Experts of a small language model: 632M tokens.
Below are experts of layer 3 (counted from 0) of a mixture-of-experts language model. Rows are named router (the router's row for the expert), gate (a neuron's input weights, with its number), up (a neuron's input weights, with its number) and show model dimensions 224-447. Each number is 128 + 24 x the weight over its row's rms, rounded and kept within 0 to 255.
After each expert's rows: a language model's description of what the expert responds to. This comes from a sample of Wikipedia text that the model never trained on.

# expert 19
router [116 127 138 132 138 133  99 100 141 114 100 146  98 131 137 138 122  95 119 111 139 149 149 108 116  94 131 156 117 125 140 115 122  91 164  99 190 138 181  97 134 108 162 147 147 134 148 120  97 153 146 145 115 148 115 118  97 116 135 127 134  99  96 106 105  78 135  98 134 152 150 137 134 167 145 134 108 135 146 111 192 116  96 112 144 128 113 129 105 145 101 100 121 129  75 106 107 125 134 138 159 121  91 138 160  91  97 120 111 113 147 114 148 147  78 158 107  90  87 140  97 129  86 116 110 129 153 120 145 149 104 109 157 146 149 103 148  81 105 155 131 154  90  88 128 153 159 107 117 164 149 121  94 149 100 152 142 136 107 129  94 136 149 138 132  81 153 118 132 168 125 103 112 140 121 134 135 105 145  78 113  89 143  74 119 118 127 168 138  96 118 117  96 119  97 178 151  99 100 138 100 115 131 147 161 152  82 114  67 104 122 147 162 147 140 107  81 151 150  61 136 133 137 164]
gate1 [142 120 111 171 172 129  95  94 126 150  98 180 116  99 142 152 164 103 161 142 105  98 154  82  93 132  91 125 134 124 144  93 134 104 144 121 139 113 136 123 167 132 153 114 140 119 116 139 138 154 179 146 115  95 127 137 136 152 151 101 130 117 142 105 109  91 140  74 148  96 130 114 109 127 130 127 124 130 140 132 131 148 121 143 156 135 171 170 100 108 136 144 111 123 157 132 148 160  94 133 141 175 137 123 102  95 122 128 111 126 127 123 117 151 100 135 119 110 122 124 114 145 105 147 110  93 118 153 105 128  81 148  96 137 149 159 171 172 144 108 118  56  87  98 112 115 134 163 154 110 138 152 105 138 191 132 149  83 137  83 102 156 109 115 150 144 121 145 116 108 128 128 140  94  90 111 136 143 135 125 164 147 116 110 124 139 124 106 143 174 109 104 119  69  94 157  90 120 110 118 151 122 165 119 184 151 127 122 110 139 118 136 158 111 118 109 131 126  92 154 114  96 126 150]
up1 [106  83 146 167 131 121 114  86 100 187 126 108  95 123 122 142 135 141 148 108  93 102 169 104 157 121 136 101 162 121 119  89 139 115 110 113 134 124  93 153 117 150  96 104  70 144 141 119  98 154 145 149 155 153 110 161 115 114 130 155  98 150 165 107 103 145 123 114  98  80 161 149 139 131 122 147 120 149 102 115 135 145 145 117 116 127 160 152 139 150 128  98 150 135  94 133 148 190 158 147 114 176 115 109 103 138 140 112 169 119 159 111 150 129 126 115  81 127 146 125 120 109 100 150 131 163 104  85 117 139 156 127 119 118 167 143 153  95 127 148 107 107 110 160 140 160 143 175 140 108 152 113 115 113 138 101 127 113 153  90 148 103  99 137 117 116 160 133 168 120 133 170 103 107 108 164 136 128 101 125 154 149  92 168 103  90 140  82 136 138 107  76 124  82 122 130 123  87 128 147 151 149  87 107 130 136 139  85  92  88 105 143 192 119 135 121 153 100 149 128 111 108 149 108]
Syllables ending in a inside words and names, mostly after consonants, e.g. na, la, ra, ka, as in Sahakarnagar, endocannabinoid.

# expert 22
router [146 133 141 128 127  78 137 187 158 141 135 151  91 141  97 102  80 189 152 139 165 145 142 120 124 169 119 148 104 161 124 117 124 136 158  99 146 115 138  86 147 113 136 102 100 155 115 142 177 106 137 122 120  90 117 149 103 125 150 161 144 154  99 122 152 162 180 147 140 131 111  96 146  90 147 180 106 125 122 129  88 142 136 135 188 153 142 155 148 157 143 123 122 109 140 159 136 107 125 134  96 108 113  95 154 128 141 159 117 125 121 128 130  95  81 127 164  93 100 140  81 123 144 117 105 108  72  98  93 163 113 109 124 123 173 148 110 159 103 149 139 137 111 130 141 101 134 162 125 158 155 110 131  90 136 183 147 124  66 136  83 137 103 181 127 104 108 148 147 133 157 134 137 112 114 120 140 167 118 102 111 114 173 129  96 139 115 154 115 133 138 154  81 155 117  98 131 108 139 163 130 133  99 106  84 122 125 178 128 174  85 129 134  98 147 108 119 143 135 166 155 123 117 162]
gate1 [125 109 143 130 151 124 134 128 144 140 117 141 131 127 137 143 138 147 140 122 129 111 144 139 140 127 129 132  94 125 121 127  99 177 128 143 156 166 102 121 107 121 130 124 119 130 119 122 159  93  85 106 115 137 151 174  59 131 160 142 132 141 144 168 107 172 126 109 157 156 193  89 117  92 142 139  79 108 120 116 120 170 154 144 141 145 139 148 145 164 114 139 118 132  92 183 139 115 132 144 158 138 126  72 112 138  85 119  55 128 104 131 112 118 163 158 164 120 158 122  99 133 125 148 101 114  89 134  87 123 138 131 112 129 114 161 127 116 118 134 135 122 149 161 108 135 110 114 123 174  72 158  82 132 160 160 128 112 119 139 121 124  88 140 126 132  96 152 182 109 119 109 131 191 111 121 130 149 186 110 181  95 136 154 130  87 110 118 156  93 145 111 117 120  88 145 138 140 159 102 129 143 167 108  90 140 118 130 136 124 104 104 115 103 131 143 153 103 117 123  89 110 165 118]
up1 [118 131 120 129 159 134 142 124 137 149 167  91 132 130 153 126 157 113 106 113 186 162 173 122 133 123 166 149 136 121  90 118 181 109 135  95 115 133 126 149 160 110 128 142 113  92 119  87 163 111 120 132 153 137 127  89 162  79  87  98 145 118 129 110 169 160 133 122 103 153 123 180 136 159  98 156 113 146 147 139 105 128 145 117 163 113 121  92 105 139 113  89 125 137 141 157 147 136 129 109 131 143 116 129 120 169 108 117 122  94 149 145 168 147 125 132 106 128 129 115 139 114 150 109  95 159 118 170 150 145 112 151 127 124 131 144 142 119 148 189 139 112 194 146 130 147  77 127 140 175 122  82 150 101 151 122 124 126 132 119 122  90 133 128 159 173 133 122 136 136 116 123 157 181  63 138 119 127  74 113 121 166 122 153 135 136 197 102 123 162 127 120 138  97 145 138 108 156 126 136 107 130 145 140 111 117 151 131 114 127 112 108 136 151 130 114 109 115 149 103 106 105 102 142]
Derivational endings completing words, mainly -ing, -ion, -ment, -ness, -ary, as in Shopp-ing, ill-ness, Diction-ary, king-dom.

# expert 7
router [135 121 114 126 155 136 107 153 150 127  99 114  82 100 126 138 108 128  94 119 175 148  94 111 104 156 139 104 141  92 115 134 108 144  95 158 117 128 122 104 136 101  93 144 168 120 156  84 111 119 128 137 136  96 136  97 131 118 108  67 132 112 104 160 129 102 150 127 133 125 153 118 100 138 146 116 102 150 157 132 134 124 116 159 103 160 101 146 103 147 140 147 107 137 125 142 131 101 172 124 138 125 184 174 138 138 135  75  69 164 166 152 142 126 134 130  83 141 169 117 116 143 145 121 114 179 128 168  81 105 149  88 147  98 113 151 130 129 118 158 109 145 137 137 129 116  97 121 102 161 101 125 153 130 137 148 128 143 150 124 122  95 132 110 163 156 114 104  71 160 123 107 148 128 150 134 117 136 136 109 102 166 147 144 166 130 160 149 117  85 160 112 126 115 144  93 142 151 124  73  97 126 126 121  98 175  99  93 145 126  96 129 144 154 168 126 127 107 141 142 100 142 150 145]
gate2 [118 133 138  91 138  89 116 138 122  95 127 163 126 139 106 110 130  57 125 137 130 109 108  90 119 162  83 145 134 108 152 119 111 136 141 129 121 139 126 130  93 135 141 160 145 160 157 148 133 145 119 111 111 128 115 159 146  86 120 175 143  83  87 106 142 134 121 130 132 131 116 142  73 139 140 127 132 135  92 144  92 150  87 150 139 119 124 192 140 127 109 113 166 150 167 136  99  96 138 149  66 119 146 140 110 135 139  93  81 176 137 163  96 129  90 131 161 146 152 129 164 108 107 131 134  96  71 103 121 108 126 118 132 125 128 113  95 148 143 145 146 101  74 106 129 101 146 139 153 122 113 145 112  94 145 107 114 158 130  91 112 115 134 107 155  94 102 137 106 132 101 115 108 116 146 102 147 108 123 141  98 105 135 146 127 160 145 134 132 111 142 136 137 174 121 123 127 130 134 117 132 122 152 120 123 179  92 149 158 186  87 116  89 110 152 112 130 159 121 144 118 176 144  87]
up2 [119 112 138 124  89 116 128 117 112 136 170 125 178 139 125  78 193 114 113 146 196 122 106 126 131 147 143 156 113 129 113 138 152 159 163 119 137 139 125 114 155 152 145 137 137 124 116 130 104 135 155 137 131 127 140 148 188 117 130 156 152  79 113 141 119 170 126 169 101  91 141 127 132 121 133 141 138 128 114 128 116 133 198 118 137  88 106  93  99 146 135 129 147 126 177 145 147 113 110 199 145 147 168 129 115 125 115  84 158 110 112 156 120 103 113  46 130 124 118 154 134 102 131 138 112 122 107 113  87 111 128 139 105 114 160 165 121 124 148 163 146 146 138 136 161 142 138 134 139 150 135 154 107 135 112 148  83 134 117 130  79 148 144 133 102 141 101 132 143  90 139  90 136 142 142 150 107  94 127 141 141 119 113 148  81  80 139 138 130 151 132 139 161 129 141 153 163 160 161 102 118 103 193  95 108 142  90 140 171 156 144 155 160 107 173 137 126 121 110 140 155 104 108  97]
Line breaks, mostly right after a closing pipe that ends a table row, and also after headings or list items.

# expert 5
router [133 155 108 125  93 127 163 169 158 136 113 117  66 126 152 149 157 129 105 104 111 141 112 135 138 102 150 112  96 138 183 149 141 158 132 122 140 138 133 120  81 154  87 162 128 123 125 128 109 109 160 115 137 128 131 115 166 131 105  96 137 122 178 147 128 118 130 151 129 135 142 139 109 117 152 133 183 123 148 138 129  99 121 135  91 159 159 123 155  98  88 163 161 125  88 122 126 150 154 163 100 121 117 139 113 176 139 159 134 145 106 136 121 150  81 121 158 131 126 130 141 101 176  99 187 163 163 149 124 101 107 120 129 122 111 163 153  83 131 109 129 133 133 139 149 157 188 105 109 113 162 143 131  92 184 130 104 116 105 178 129 145 136 120 122 150 150 144 104 145 128  76 107 159 123 130 155  70 106 128 120 167 150 133 137 112 149 130 109  69 128 174 129 141 145 123 111 156 148 148 148 149 139 120 149 143  98 100 136 167 118  99 109 110  98 127 133  91 133 155  98  99 135 103]
gate0 [125 150 174 167  94 144 114 121 136 148 140 160 145  86 126 108 118 142 128 128 144 111 122 129 127 139 131 146 107 135 136 118 139  89 139 162 140 126 130 147 201 114  85 120 111 133 165  93 142 112 135 150 118 162 137 115 153 103 134 122 121 131 123 112 110 120 114 151  82 135 147 141 107 120 112 123  88 127 124 122 124 114 109 105 125 116  90 115 131 123 136 109 143 112 172 119 119 124 144 119 119 169 131 145 179  99 113  97 121 106 111 138 106 119 100 157 104 102 170 138 118 127  91 109 145 137 131 145 123 117 102  98 124 119 175 157 154 149 108 136  76 151  95 106 158 151 111 154  89  93 133 172 145 127 139 135 139 134 131 175 122 127 153 129 146 148 122 125 149 120 115 160 144 119 128 113  89 100 139 170 132 194  87  82 146  96 179 123 116 148 163 117 169 133  94  90 121 125 101 102 126 100 166 119 156  90 111 150 113 102 125 150 117 111 157 129  95 104 100 138 107 150 143 156]
up0 [171 160 126 155 128 153 104 121 133 105 130 158 116 127 131 125 108 165 139 122 164 156 129 157 123 134 120 170 111 172 123 130 100 117 171 120 151  91 131 151 139  98 101 163  98 109 119 109 142 112 113 141 120 105 133  87 203 107 169 135 146 142 111 126 131 133 122 133 157 117 100  98 164  94 107 144 119 155 133 159 157 125 151  84 112 115 110 109 120 134 189 119 110 126 136 137 179 126 134 161 147 132 143 131 151 159 167 141 136 107 110 145 111 112  99 179 160 150 145 113  94 140 123 160 139 165 143 103 160 104 103 107 125 154 144 165 155  92 110 121 158 142  97 122 138 117 148 166  94 142 153 158 111 147 153 120 120  69 134 139 148  97 175 111 158 147 125 145 143 170  98  95 117 137 114  90 138 124 101 131 119 138 116  67  98 101 157  85 128 113 160 142 108 140 142 135 105 103 136 143 137 119 157 146 134 120 134 120 102 134 146 131 105 140  83 103 121 101 101  70 128 129 134 112]
Auxiliary and copular verbs and other function words in running prose, such as was, is, has, be, also, as.

# expert 23
router [147 113 105 133 109 100 153 175 162 114 132 112  96 125 101 107 100 102 117 115 193 100 163 128  95  97 141 100 167 140 133 161  90  97 131 151  91  83 133 149 131 161 113 114 145 147 138 130 134 123 149 109  96 111 143 152  97 166 141 103 159 113 153 132 135 138 144 104 102 141 155 134 153  72 126 153 114 116 141 128 164 135  90  90 127  96  73 148 140 132 156 153 154  74 107  84  99 115 142 133  96 154 165 179 120  87 183 160 158  88 121 119 142  88 151 133 114 123 181 139 142 116 112 127 101 142 152 123 145 115  97 137  76 148 141 115 133 131 165  89 148 191 140 107 109 138 146 151 142 150 147 151 150 115 146 144 129  90 126 130 155 147 133 112 171 148 123 109 142 128  97 126  95 117 172 122 105  96 146  64 127 129 109 131 126 114 104 137 109 135 117  91 144  81 131 141 104 128 156 110 142 101  88 142 147 152 130 112 169 106 144 105 141 160 146 116 109 139 109 133 159 144 140 109]
gate3 [148 156 157 110 124 136 150 121 109 174 151 142 131 117 100 133 144  92 133 144  89 117 128 115 153 119 141 152 125  87 117 151 173 123 115 125  60 130 110 137 120 161 112 139 125 112  70 155 118 157 116  88 130 124 159 142 127 135 126  76 171 178 137 115 105 110 128 118 104 121 151 130 113 128 134 116  86 142 130 132 144 178 119 123 138 117  99 136 125 137 127 129 142 137 199 136 132 150 155 132 101 133 109  90 141 178 162 124 146  92 137  81  72 119 125 136 122 119 128  97 166 125  97  95 107 137 129 114 160 123 104 123 119 123 167 134 128 158 142 135 152 112  82 119 130 128 120 131 144 105 150 135 129 145 122 135 108 167 134 109 130 133 115 124 141 143 177  96 129 120 102 129 169 175 139  81  86  92 122 115 128 119 104 119 145 120 175 130  79  65 102 137 130 112 124 109 113 141  89 121 128 183 130 119 164 154 127 141 142 169 142  50 145 132 150 122 104 148 135  92 106 130 123 127]
up3 [125 123 132 108 125 141 101 124 183 166 136 154 153 142 120 120 147 149 108 125 201 103  96 117 158 138 132  62 124 111  99 135 133 155 130 137 161 103 141 155 110 124 121 157 140  91 139 110 121 158 107 100 100 143 117 143 140 116 157 131 112 178 142 117 134 145 142 152  85 144 133 146 132 136 130 116 158 190 109 102 136 109 112 141 134 166 117 133 120 105 136 140 147 174 123 149 124  90 132 144 124 122 122 146 139 153 108 109  87 123  96 110  92 106 114 142 130 100 112  99 167 135 131 102 100 152 142 128 145 163 128 125 125  93 142  94 135 107 120 145  93 122  70 107 133 112 151 114 128 141 146 114 133 135 124 142 140 206 154 113 112 123 131 148  93 128 119 130 127 102 144 115 160 152 128 136  70 116 123 106 130 136 105 164 130 192 143 170 168  91  94 116 123 149 123 104 115 124 114 185 121 175 116 184 175 103 119 125 104 105 143  98 121 110 178 136 108 145 158 125 108  93 148 114]
Digits in geographic coordinates after degree or minute signs, slashes, the word or, and some common verbs like take, do.

# expert 11
router [ 99 128 141 124 108 147 116 136 134  99 123 127  92 137 128 131 148  90  85 148 139 138 160 169 121 124 132 177 121 155 121 131 148  92 116 153 121 110 107 137 143 148 110 152 157 165 141 142 151 127 141 154 164 162 145 110 150 144 155 106 109 131 138  92 121  88 128 153 138  96 144 105 144 116  96 107 115 120 129 160 118 122 103 106 147 121 144 142 115 113 153 130  86  99  78 105 125 127  93 103 168 143 135 181 185 129 162 145 120 177 150 149 114 119 152 109  75 127 146  74 142 122 147 130  97 188 130 143 126 152 146 104 145 134  74 186 131 157 161 133 123 183 134  93 151 121 113 122 128 109 137 119 134 131 147 134 112 103 104 111 155 106  99 110  99  90 116 135 122  73 135  97 137 144  95 133 121 145 153 132 119 106 101 143 173 111 113 137 172 135 125 131 149 127  94 148 154 123  90 121 137 143 137 111 118 150 131 138 156 111 121 145  94 177 139 117 159 143 142 120 132 154 155 119]
gate2 [177 107 158 102 120 119 135 131 127 145 148 111 147 110 169 147 167  94 143 123 171 144 114 141 126 152 105 138 163  65 110  92 118 126 126 131 107  79 166 132 156  91 152 175 155 126  81 151 128 131 117 178 126 140 153 148 147  97 126  99 114 171 135 145 167 170 100 174 174  88 153 109 121 141 112 113 107 123 142 130 127 114 177 144 107 123 126 106 121 167 130 123 140 150 160 136 130  81 125 157 178 167 152 133 119  89 103 157 110 114 116 138 138 139 106 133 139 163 171 170 126 110 156 152 155 162 113 162 138  84 136 182 136 119 156 153 153 164 145 169 127 125 147 138 110 123 171 135 131 170 125 137 145 110 135 142 101 137 152 122 101 145 126 123 107 160 103 112  73  90 113  70 101 157 136  86 173 142  98 164  99 165 150 141 135 117 128 114 134 125 129 124 139 138 113  84 144 132 154 141 166 124 123 119 100 101 124 110 141 116 149 124 137 141 121 144 109 111 165 118 139 149 132 122]
up2 [ 97  93 128 162 161 178  94 103 140 128 161 158 124 110 145 117 144 122 139 111 109 136 141 166 137 145 149 125 110 102 142 111 158 132 125 153 125 135 128 165 136 124 172 113 147 143 140 142 111 139 102 145 123 143 117 137 102 132 142 174 102 141 147 133 102 111 115  81 101 145 156 160 145 132 136 135 187  82 115 175 126 116 190  74 161 106  97 121 170 119 130 126  64 101 160 143 121 149 143  89 150 144 165 166 124 131 130 114 134 110 129 142 130 105 147 121 104 144 132 139 178 138 106 162 142  85 135 116 122 123 116 129 118 160 143 137 125 101 144 130 153 134 114  92 139 151 128 137 125  90 124 169  79 133  93 112 114 128 117 132 158 136 117 104 107 131 119 162 163 126 147 179 139 158 121 137 128 118 135 103 127 122 115 166 126 131 134 127 116 132 165 136 132 147 117 112 102 131  77 133 129 105 152  85 125 110 155 106 147 155 153 114 144 111  96 118 138 127 124 131 132 131 133 107]
Pipe separators between numeric cells in score and statistics tables, plus semicolons, commas, percent signs and colons near numbers.

# expert 1
router [134 167 110 115 144 125 116 114 143 134 115  88 123 135 144 109 116 127 112 129 146 143 152  85 129 123 127 110 108 128 133 112 138 134  90  81 166 141 166 150 166 107 153 122 134 130  90 148 166 113 103 157 150 134 118 177 130 120 149 151 175 141 129 133 158 128 132 164 136  82  93 146 129 179  93 150 120 104 117  91 150 130 167 170 132 106 132 117 167 147 110 154 107  92 145 169 125 109 132 169  98 136 132  83 177 143  99 158 127 145 135 136 115 120 118 145 164  60 118 152  87 148 137 126 138  96 115 114 119 108 109 140 105 126 131 119  90 104 131  97 157 111 123 131 152 136 131 124  81 155 146 141 132 123 108 141 154 157  90 106 127 124 142 157 117 116 132  94  93 148 139  89  63 115 117 149 173 116  93 127 105  96 108 120 108 102 100 104 106 146 166 153 121 175 129 122 142 104 109 125 109 135 133  76 113 131  78 120 111 128 108 136 105 113  92 132 108 145 115  93 176 149 128 115]
gate0 [145 133 161 101 155 140 109 102 135 154  95  75 128 140 102 115  85 101 179 134 147 142 127 137  92 117  98 102 127 149  91 110 115 115 102 151 121 111 168 170 138 119 131 115 130 134 158 159 169 143 135 125 124 100 102 153 126 123 108  93 105 142 147 146 137 147 192 144 155 116  82 138 150 128 160 158 118 100 118 109 132 140  96 143 116  97 120 106 113 142 104 141 148 136 149 171 125 183 131 124 136 133 139  93 120 153 177  92 161 108 105 139 100 150  99 152 159  76 152 127 132 119 145 160 113 136 154 138 134 151  98 121 130 124 131 129 158 158 133 125 103 133 138 116 117 125 145  97  89 106 120  97 100 140 140 133 112 128 139 162 123 137 131  85 143 142 127 105 112 126 170  76 109 129 115 175 148 114 131 122  91 184 106 156 127 142 123 104 135 138 168 148 180 105 108 129 130 132 113 101 110 111 179 111 161 205  88  86 154 104  94 128 142 139 108 143 135 170 122  81 134 121 146 141]
up0 [130 149  78 114  47 146 122 121 159 126 116 116 151 108 178 112 170 166 140 156 108 159 115 125 160 135 149 131 133 140 105 105 106 175 149 107  82 128 144  80 111 134  91 145 104 112 119 121 166 159 161 175  91 122 169  83 120 104 160 149 151  84 150 125 129 161  88 119 115 179  97 151 107 126 113  93 142 153  94 147 143 111 115 125 135 175 110 112 127 124 112 127  99 133 133 137 135 126 135 106 129 142 140 113 117  97 131 133 112 140 166 113 147 144 131 120  85 125 140 116 162 159 105 137 129 111 101 145 123 124 121 157 130 155 149 140 120 142 129 112 169 123 116  76 140 143 157 163 116 165 183 131 137 107 126 114 114 180 143 134 147  91 107  98 148 134 169 129 163 146 132 146 105 127  64 190 145 107 111 114 133 107 115 101 121 111 123  99 121 128 126 125 119 134 132 150 117 140 128 141 114 154 107 147 141 138 128 122 126 124 154 134 101 133 133 127 126 126 122 167 115 161 136 158]
Final pieces of words and names, especially -ing, plus -g, -k, -s, as in Bowling, Talking, acting, York, China.

# expert 15
router [142  75  98 167 144 144 113 158 143 141 119  89 113  93 134 130 108 117 137 159  90 119 124 128  97 153 138 138 141 133 160 140 133 136  91 155  99  92 127 126 113 144 126 155 143 132 163 120 121 139 108 135 107 131 185 140 110 143 113  79 154 156 135 141 134 132 118 117 164 122 164 161 155  97 135 119 136 141  99 170 116 105 101 155 141 110 136 155 124  90 113 102 140 162  76 161 121 108 125 120 156 109 138 116 129 151 142  98  76 149 110 129 116 106 149 122 115 137 139 116 158 156 128 153  98 154 116 123 153 171 118 125 107 155 166 160 126 127 161 176  85 139 138 117 115 144 133 120 170 132 102 116 168  95  73 167 109  93 170 126 116 131 124 112 167 153 124  87 131 133  79 139 130 175 106 100 131 124 133 156  99 127  84 123 127 149 116 135 102 124 157 106 104 100 123  91 128  91  72 107 138 123 161 123  79 155 121 117 146 139  82 158 150 125 110 114  81 121 144 121 162 139 137 109]
gate2 [128 106 157 141 154 124  81 182  93  96 157 118 127 171 154 113 123 108 132 124  95  99 107 102 120  93 146 157 109 139 130 130 142 134 107  91 146 141  79 121 175  89 144  62  90  97 102  61 128 142 122 145 105 148  97  93 101 147  92 103 132 136 138  97 137 105 173 137  49 129 102 146  99 132 152 168 142 116 144 141 104 140 138 111 139 117 106 120 147 104  95  96 149 147 116 143 146 153 157 140 126  65 102 154  87 109 125  96 123 103 131 183 107 170 121 115 152 144 115 131  92 150 118 189 121 133 149 123 100 154 142 139 135 142 120 135 125 138 159 120 112 137 111 101 174 129 110 169  94 152  86 130 149  98 165  98 127 109 129 138 142 124 171 147 139 132 112  98 150 154 115 113 138 153 126 132 156 124 114 123 118 109 136 134 133 134 116 116 121 158  77 124 109 117 114 133 114 156  82  99 149 126 103 106 139 109 125 167 158  99 101 154 162  93 151  93 169 138  90  80 109 175 115 136]
up2 [151 113 115 141 112  75 129 121 150 135 165 130 116 126  81 153 115 137 125 140 102 158 133 126 128 124 154 133 151 158  73 124 150 150 143  94 111  86  93 152 168 132  87 132 125 125 119 153 101 150 114 113 151  85 122 112 142 115 132 143 157 134 137 137 172 148 140 140 102 126 148 119 108 128  75 148 121 149 150 146 134 143  90  84 154  98  70 115 113 140 132 163 142 157 114 105  99 105 173 126 118 136 130 100 185 133 106 155 155 118 133 135 133 114 136 161 152 133  97 160 132 159  88 117  86 137 125 155 159 144 138 102  94 165 114  95 112 112 120 120 111 185 154 115  73 113 163 123 134 126 121 126 119 135 111 158 111 137 178 133 172 132 158 136 132  97 125 144 146 137 167 159 142 136  91 111  89 151 199 155 141  97  86 134 146 133 104 136  85 135 118 123 151 113  85 133 123 126 140 111 126 154 117 148 106 106 116  71 116 103 117  78 145 145 132 140  93 123 130 123 153 102 145 111]
Double line breaks before new paragraphs or headings, equals signs in headings, and infobox words such as album, footballer, information.

# expert 0
router [ 65  99 153  62 152 156 129 149  93 135 102 122 153 173 182  90 161 135 113 100 116 135 111  97  86 127 105 105 106 123 131 124 136 130 150 114 145 111 167 138 156 129 137 121 144 101 126 117 138 124 150 113  95 123 100 146 164 172  99 101 125 132  92  72  99 111 109  86 102 140  93 175 113 131 171  99 135 108 138 105 145 158 150 115 105  91 116 122 136 150  92 112 134 158 135  89  73 150 125 105  63 147 104 153 126 132 100 103 147 136 117 116 114 162 140 128 129 150 146 147 153 127 120 150 137 123 123 154 153  99 151 153 156 128  93 112 156 140 145  95  99 110 131 135 155 106 131 180 146 123 131 136 114 118 142 147 130 170 141 122 138 147 175 136 122 130 110  91  90 134 147 164 142 176 131 137 125 100 128 133 139 185  91 132 129 190 117 140 159 110 111 108 149 160 134  76 113 120 130 134 139 141 126 122 152  97 149 111 157 100 158  95  90 122 112 125 140 150 137 144  97 125 147 167]
gate1 [110 176 105 125 122 169 129 198 107 146 105 137 102 150 107 105 126 179  93 108 158  97  92  83  69  88 127 153 129 155 123 116 117 168 159 118 125 144 144 114 145 110 128 112 108  86 150 143 148 154 116 140 119 101 133 135  96 174  82 114 115 140 154 131 109 120 123  89 126 135 112  82 151 117 149 125 126 131 119 157 107 101 177  68 111 130 130 118 117 129 100 116 106 111 129 115 149 139 148 109 109 126 116 115 149  76 147 156  98 126 111 134 138 167 132  84 127 125 105 146 148  98 151 105 119 158 130 187 138 148 127 121 133 133 122  93 154  79 131 102 120  73 108 144 111 124 102 124 113 136 184 124 138 155 152 128 120 125 117 155 131 135 148 114 113 166 162  68 104 112  86 138 143 120 169  72 148 112 138 128 133 147 135  92 124 121 132  98 150 143  68 127 143 131  92 125 126 130 153 149  88 171 124  96 121 135 129 122 130 144 129 108 121 126 154 105 157 153 108 131 123 145 146 160]
up1 [136 148 119 151 114 133 161 144 130 151 175 133 131 119  85 181 118 110 119 130 122  53  84 126 124 137 141 159 153 137 141 167 117 175 158 134 177 173 131 130 152 124 152  77 132 125 159 142 115  80 117 132 153 147 111 134 135 119 129 130 113 167 118 135  96 136 124  98 114  86 127 128 121 132 154 118 127 109 169 144 120 129  72 107 145 142 113 105 120 126 152 163 151 142 101 102 137 165 104 110 113 143 143 141 154 135 148 122 149 162 130 151 163 126 182 117 103 143 109 148 142 117 141 141  89 159 153 126  93 156 134 166 110 120 120 141 174 110 101 132 171 152 120 115 129 116 113 109 155 130 127 126 146 101 146 133 131 125 120 113 116  93 133 110 105 108 114 119 123 105  94 120 143 152 138 143 185 115  59 154 104 173 167 143 139  81 138 112 135 171 114 138 156 118 125 127 121  85 145 104 100 125  75 111 135 147 165 143  85 110 100 116 146 113 114 138 127 136 118 110  88 123 144 127]
Prepositions starting a phrase, mostly in, of, on, for, at, from, often sentence-initial In, e.g. "in 2014", "in spite of".

# expert 8
router [ 96 114 147  72 135 120  94 133 151 128 112 116 154 114 181 155  97 115 108 102 156 136 153 150 169 173 107 129 117 149  93 148 114 121 127 166 106 158 140 108 102 118 122 118  90 131 134 169 135 148 135 106 120 169 115 118 107 135 123 158  84 178 170 108 198 111 120 148 111 136 123 140  94 145 143 131 131  99 156 121  84 125 106 104 160  92 141 114 145 153 187 163 143 154 137 157 103  98 147 101 125 149 183 134 132 110 142 130 163 147 113 173 117 135 147 126 186 155 135  88 153  86  81 150 137 123 120 102 134 110 153 127 144 152 138 139 112 125 124 150 138 116  96 111 142 127  96 135 128 156 137 125 122 132 154 124 139 103 137 133 174 132 123 121 130 133 133 152 112 169 136 103 121 102 159 142 103  92 154 139 131 156 141 112 156 126 114 142  91 153 117  87 138  92 173 170 104 153 121 157 137 139 135 151  89 163 137 159 118 108 139 120 100 126 143 155 139 123 104 113 167 102 128 100]
gate0 [125  84 129 136 121 142 151 131  78 144 164 150 117 141 132 127 130 118 144 124  84 129 111 152 128 149 129 109 157 115 120 139 114 114  78 135 153 152 194 140 125 103 102 139 131 133 131 157 123 168 102 134 168 131 168 165 109 119 149 114 105 135 158  85 119 175 108 101 129  83 127 134 135 152 134 130 129  73 128  78 147 118 120  91 142 113 132 146 114 151 115 114 130 109 137 152 105 127 131 137 132 157 110 148 143 112 116 134 129 145 107 134 140 141 130 116 173 129 127 130 131  97 116 139 118 120 115 103 120  99 154 151  88 138 113 125 137  92 159 148 125  60  90 151 144  82  96 141 122  72 153 127 180 186 149  78  92 106 133 175  94 146 132 128 113 158 103 124 139  97 116 119 117 158 119 108 112 196 178 151 144 142 118 127 153 144 124  76 154 151 112 107 124 161 138 135 152 110 123 137 125 152 207 134 151 174 126 152  84 147 137 151  57 155  79 102 117 132 154  81 132 158 170 128]
up0 [125 166 127  95 103 113 109  97 113 108 120 118  96 152  91 153 146 109  99 123 149  80 140 133 164 136 121 132 138 141 141 150 148 135 173 123 105 112  93  78 151 141  78 106 155 103 123 119 146  92 119 132 118 126  99 141 158 102 143 119 137 159 151 109  85 111 138 149  93 118 124  99 104 126 168 169  92 144 142 118 155 103 127 139 138 134 139  95 148  98 135 117  99 137 137  94 117 136 146 131 164  97 134 125 151 204 120 163 135 173 159  87 176 145 135 141 125  75  89 120 114 182 124 148 100 137 136 125 150 145 116 122  65 153 109 150  78 127 113 108  80 129 166 110 164 128 141 160 110 183 130 122  96 104 150 160 124 174 150 102 138  99 151 133 101 117 150 162 106 134 142 169 149 122 151 129 140 132  90 153 123 121 135 156 140 125 113  92 136 117 164  94  98  92 115 111  93 113 137 133 122 115 135 112 138  87 144 117 140 121 146 104 143 117 169 155 149  83 110 123 116 105 107 120]
Periods ending sentences or initials and abbreviations (Dr., Romulo A.), closing parentheses and quotes, and decimal points in tables.